python train.py --d_shared_expert=0 --router_bias=true --init_std_router=0.0156 --positions="rope" --rope_fraction=1.0 --parallel_block=false --optimizer="soap_variant" --beta1=0.95 --max_grad_norm=1.0 --schedule="wsd" --decay_shape="pow"
Below are experts of layer 7 (counted from 0) of a mixture-of-experts language model. Rows are named router (the router's row for the expert), gate (a neuron's input weights, with its number), up (a neuron's input weights, with its number) and show model dimensions 0-127. Each number is 128 + 32 x the weight over its row's rms, rounded and kept within 0 to 255.
Before each expert's rows: "gets" lists some tokens that make up at least twice as much of what it gets as of all text. This comes from a sample of Wikipedia text that the model never trained on. Tokens count by the router's weight.

# expert 7
gets: ".", ",", ".\n\n", " that", "==\n", "\""
router [ 97 155 156 144 158 134 142 168 113 164 118 125 142  93 181 130  78 176 158 106 100 101  98 125 118 120 190 133 163 126 119 111 122 106 186 112 167 146 139 119  71 125 113 166 163 104  73  95 118 146 127 117 133 194 140 124 196 152 117  92  96  73 134 120 147 114 106 133 159 109  78 120 167 187 200 104 142 142 120 109  66 122 114 109  88 148 157 126 142  91 130 143  78 128 108 174 154  71 111 169 108 154 107 136 107 136 137 122 155  88  97 161 186 111 144 137  50 161  96 167 188 100 178 116  95 155  95  53]
gate22 [162 100 186  92 108 108 127 143 178  90 130 183 143  83 146 136  67 182 148  87 138 142 148 123  86 182 147 192 150 122  83  87 124  43 113 132 117 134 179 120 119  93 125 154 156  99 111 128  99  90 206 102 166 113 169 177 116 151 184  94 122 108 143 153 115  81 153 130 122  70 167 155 109 166 104 121 158 146 111  97 124 145 140  85 131 110  53  85 117 115 131 143  96 112 110 138 138 109 117 213 126 132  65 129 155 137 101  99 140 113  99 126 144 112 116 116 109 149  93 143 115  71 191 105  96 163 149  93]
up22 [153  47 121 153 173 141 192 159 140 178 166  90  96 139  83 121 170  98 132  68 143  95  98 118  95 178 121 116 129 106 115 104 139 163  86 130 212 144 188 131 131 106 138 101 115 119 142 104 147 122  94 103  98 102 120  96 126  56 177  97  94 165 131  73 178 106 121  98 120 169 113 119 183 143 142 161 133 135 140  92 152 183 110 188 118 132 144 143  72 100 129 162 161 108 154  81 129 148 136 137 134 124 132  70  87 124 164 155 129 116 153 147 176 114 118 114 144 126 123 162 184 102 136 112 145  41  87 170]
gate23 [146 136 206 139 168 129 165 120 173  76 116 137 129 160 130 116 102 134 148  99 142 121 116 158 151 130 124  94  84  85  75  88  94 165  89 128 149  83 108  95 149  99  85 125 215 109  89 137 101 131  89 159 126 128 151 136  82 138 167 107 125 122 110 147 149 182 177 134 134  75 113 178 142  95  93 206 152 135  99  98  76 138 129 169 113 124 125 124 125 184 125  94 156 149 123 138 128 129 102 203 135 139 133 176 221 101 170 152 124 129  93 143 124  59 131  94 174  91 147 142 141 118 185 114  74  94 116 113]
up23 [113 110 143 111 146  99 106  94  74 110 120 115 155  97 116 113 117 104 109 196 137 103 134 155  82 127 136 179 176 164 153 183 155 159 148 203 142  73 138 135 128 118  84 112 146 103 131 132 107 117 100 122 134 118 103 191  98 154  55 181 148 128 138 146  93 130 119  43 168 121 118 142  81 123 111 112  64 171 143 179 140  48 120  93 100 100 129  78 146 156 140 151 138 108 129 159 117 147  95 148  75 118 193 172 143 117 103 116 148 179  56 112  93 131 107 130 130 151 144  99 113 144 126  82 123  75 108  61]

# expert 4
gets: " (", "\n", " |\n", " ", ")\n", "–"
router [132  87 164 165 131  78 151 161 133 140 152  88 169 164 123 133 154 116 179 143 117 139  92 123  76 111 108 193 170 127 111 118 135 130 149 121  95 109 165  79 118 139 151  60 138 120 139 220 104 149  95 148 154 119 148 102  82 147 103  95  94 120 101  79 159 117 103 194 104 141  99 118 166 109  99 177 166 191 122 209 136  87  58 148 119 176  94  84  77  95 137 179 169 159 140 119 149 130 105 117 167 108 115  85 124  76 103 136 117 142 121 188  94 124 163 116 168  97 164 134 157 148 162 162 143 144 135 133]
gate26 [120 167 105  98 140  82 128 150 141 134 117 129 141 102 118 145 167 125 142 135  63 129  88  47 145 100 157 168 159 114 175 106 190 137 127  95 109 171  98 117 191 110 118 105 166 127  84 129  67 129 105  82 133 106 125 148 159 164 140 123 138  81 135 169 110 121 145 127 129 149  94 171 117  78 121 142 186 142 133 125 108 153 108 124  66 114 117 122 147  67  86  98  54 112  72 176 183 168 106 162 127 103 142  57 149 100 183 161 147 141 203 154 114 181  93  75 100 137 100 115 161 113 123 103 155 144 156 157]
up26 [104 128 115 118  96 146 157 125 150  48 147 141 156 161  80  72 129 116 101 108 184 109 141  86 131  58 139 146 141 141 153  93 126 130  96 115 141 177  70 184 169  67 179  79 111 200  90 192  94 150 165 134 129  77  83 117 135 142 165 126 170 140  91 133 140 157 130 149 111 107 151 172 143 141 136 144 188  84 110  68 169 111 120 198 118 120 111 160  81 156 169 162 132 143 111 153 130 113  72 108 193 129 156 141 186 128 124 158  98 135 131 119 146 146 117 112 129  90 165 131  98 113 126 106  99  78  94 139]
gate27 [141 122 192 134 119 185 163 165  70 115 110 112  82 104 124 148 166 140  85 142  92 118  99 129  56 182  78 110 165 105 157 155 108 119 166 138 157 144 185 185 111 122 116  73 111 121 110  78  60  59 131  83 125 129 147 135 173  67 160 142 133 105 140 104 110  93 113 201 147 137 132 116 127 194  66  97 109 126 204 107 139 134 122 123 131 137  50 177 136 130 123  99 194 112  91 114 120 134 144 136  97 107 123 152 111 134 164 167 103 147 169 146 102 178 165 132 136 160 129 148 120 138 104 124 161  98 141 134]
up27 [143 119  89 125 130 114 111 170 165 108 155 154 169 170 106 140 136  75  89 161 145  97 120 136 147  94 129 185 159 183 109 185 103 132 111  86 143 135 160 142 148 141 118 109  83 117 130 143 122 105 130  93 111 133  87 116  46  91 166 124 138 131 126 103 215 151 129 117 130 125 139 128 125  80  77 196 116  92  93 114 158  68 153 146 174 174 186 107 106 122 146 149 136  31  90 167 153 134 109  61 132 161 123 152 111 117 131 131 134 113 137 139 146 125 102 124 159 101 198 127  37 109 138 151 146 105 161  68]

# expert 5
gets: " |", "-", "|", ":", ";", "="
router [ 88 128 138 107 142 137 145 164 135 125  58 115 139 164 147 167 124 130 135 158 146 143 152 123 148 140  81 140  94 124 172  62 125 118  93 144 208  98  96 128 101 130 150 119 121 144  97 137 140 123 149 119 137  89 136 116 130 182 128 148 117 183 144 141 156 196 118 146 100 101 127 115 122 129 159 137 159 176 110  78 107 179 145  96  86 154 104 109 115 145 162 135 131  83 127 136 136  69 151 190 159 153  92  94  96 162  63 179  80  93  96 185 139 108 150  93 168 118 148 176  52 182  51 139  89  60  87 140]
gate26 [159 144  97 155  79 103 174 160 166 144  56 162 120 147 150 150  90 158 118  50 114 168  89 163 134 133  71 100 102 160 121 125 130 130 118 160 126 167  68 180 143 104 169 131 155 154  71  83  65 127 121 146 162  98 124 109  94 128 146 103 119 123 103 138 131 105 128 105  66 110 127 129 126 216 172 109  82 175 147  91 127 119 211 114 121 117 127 103 110 132 119 196 105  87 142 147 111 168 124 128 126 136 142 125 173 141 115 135 169 176 141 156 138 162 145  93 126 163 195 140 155 111 101 110 127 158  66  71]
up26 [111 164 138 118 187 155 185 113 109 143  87 190  86 125 146 136 121 123  88 146 114  88 181 114 137 109 189 126 110  71 159 160  91 164 131  57 152  76 162 182 106 109 183 127 165 120 127  96 157 101 168 198 126 112 151  29 139 172  99 166 138 132 140 129  98 152 126 156 112 185 145 173  84 133 122 148 151 203 130 112 101 137 128 137  70 165 145 130 148 107  95  99  70 198 149 134 163 132 152 144 120 114  86 142 127 123 127 132 166  91 105 120  82 167  89 158 150 179 114 130 121 133 116 134 127 133 140 137]
gate27 [131 129 156 134 159 172 157 118 104 104 157 128  84 177  67 123 171 110  83 148 152  54 211  79 135 106 141 148 133 179 147  48 142 188 126 185 168 165 121  98 103 143 153 140 222 102  95 187 162  87 159 110 103 138 156 118 127 130 146 165 173 145 104 166 126 135 156 156  98  82 182 111 134 124 130 134  99 135 148 108  70 142 111 101  98 178 136 124 101 109 116 142 198 122 128 145  82 112 148  71 142 172 150 154 139 103  79 114 128 113  95 106 102 148 125 142 139 143 164 151 166 132  75 110 136 146 147 135]
up27 [147 131 128 130 168 163 193 120 148  56 157 105 185 107 160  71 145 166 130 179 129 116  99 108 164 109  93  64 139 144 139 139 134 162 151 161 113 162  83 148 175 113 155 134  80 161 140 104  90 139 113 120 171 123  88 100  94 125  98 120 114  80  74 140 152 185 153 128 158 142  60  83  99 142 102 134 118 153  74 142 117 172 113  96  78 125 142 148 172 146 163 122 129 109  86 120 114 132 200  90 124 128  91 186 137 125  80 120 132 138  53 135  76  75 117 155  90 108  94 133 130  95 140 159 136  92 181  82]

# expert 2
gets: " was", " a", " is", " to", " he", " the"
router [136 132 132 132 137 131 131 120 135  96 160  98  96 138  70 107 160 127 144  77 183 160 123 126  94  92  75  84 142  34 163 135 118 119 138 161  85 133 150 151 130  96 142 161 126 132 124 102 140 125  80 127  84 142 141 129 136 103 150 125 205 137 144 161 103  84 154 127 124  75 179 155 115 158 111 127 121  83 214 101 149 138 112 146 168 168 159 131 129 138  45 155 154 134 150  95  85 168 173  95 128 125 203 131 117  81  96 110 102  81  55  85 118  49 152 137 115 134  79 110 111 168 111 103 106 107  93 146]
gate26 [169 113  90 107 142 154 162 147 125 154 139 158 145 110 135 123 170 126  53 127 127 166 103  98 124 193 138 164 151 127 116 116 113  70 111 197 117 154 134 124 111 158 127 147 116 137 139 117 153  99 149 138  66 139 193  87 143  73 145  83 149 175 155 127 109 106 132 109  93 123 165  81 141 150 132  51  69 139 141 173 112 125 108  52 144 145 147 102 112 102  72 127 180 107  87  69 107 129 132 117 202  92 127 137  95 155 116 114 140 204 126 123 140 120 143  41 167 136  95 102 121  73 145  88 162 153 106 141]
up26 [ 53 128 140 108 103 120 103 168  96 177 159 178 133 175 136 122 124 198 149 147 128 147 103  79 123  53 161 113 144 126 127 125 139 143 125 132 151 113 142 128 140 137 154 108 123 117 177  92 162 134 128 100 136 147 140  99 163 136  16  95 108  98  81 134  67 159 122 116 128 146 101 146 133 119  78 127 142  52  52  85 141 126 142 153 139 106 153 184 103 136  83 124 154 149 109 163 113  86 111  70  77 101 105 176 116 124 155 173 127 109 122 137  89 144  97  44 114 127 112 155  91 122 162  57 128 117 151 107]
gate27 [163 105 115  94 131 140  91 142 168 125  77 162 107 127  99 119  39  81 124  79 184 130 129 138 112 127  78 140 130  72  55 134 117 128 143 117 125 140  93 159 117 107 143 112  92 138 109 102 127  96 137 120  68 110 184 109 153 120 146  68 145  89 119 187 143 127 142  92  36 103 136 123 126 118 179  79 111 145 141 159 184 106 138  91  90 110  94 171 154 106 116 137 154 165  94 118  99 124 138 159  88  98 153  81  90 150 118 156  91 102  89 110  87 135 101 118 127 164  72 155  88 109 171  64 198 105 143 147]
up27 [161  80 151 142 115  72 118 166 126 142 136 144 169 146  66  87 173 188  58  88 141 112 135 118 130 109 139 125 152 126 127 151 107 130 104 131 129 194  94 175 134 141 138 129 115 161 185 164 144 175 131 112 126 138 179 123  69 131 129  96 153 114 142 123  82  99 146 157 160 138 102 136 154 170  96 104  81 144 102  83 120 175  87 152 102 129 162 106 127 117 120 132 132 147 182 131  71 193 113 128 128 177 161 120 155 150 101 139 134 124 164 160 135 176  80  66  54  91 180  85 134  80  61  91 112  83 163 161]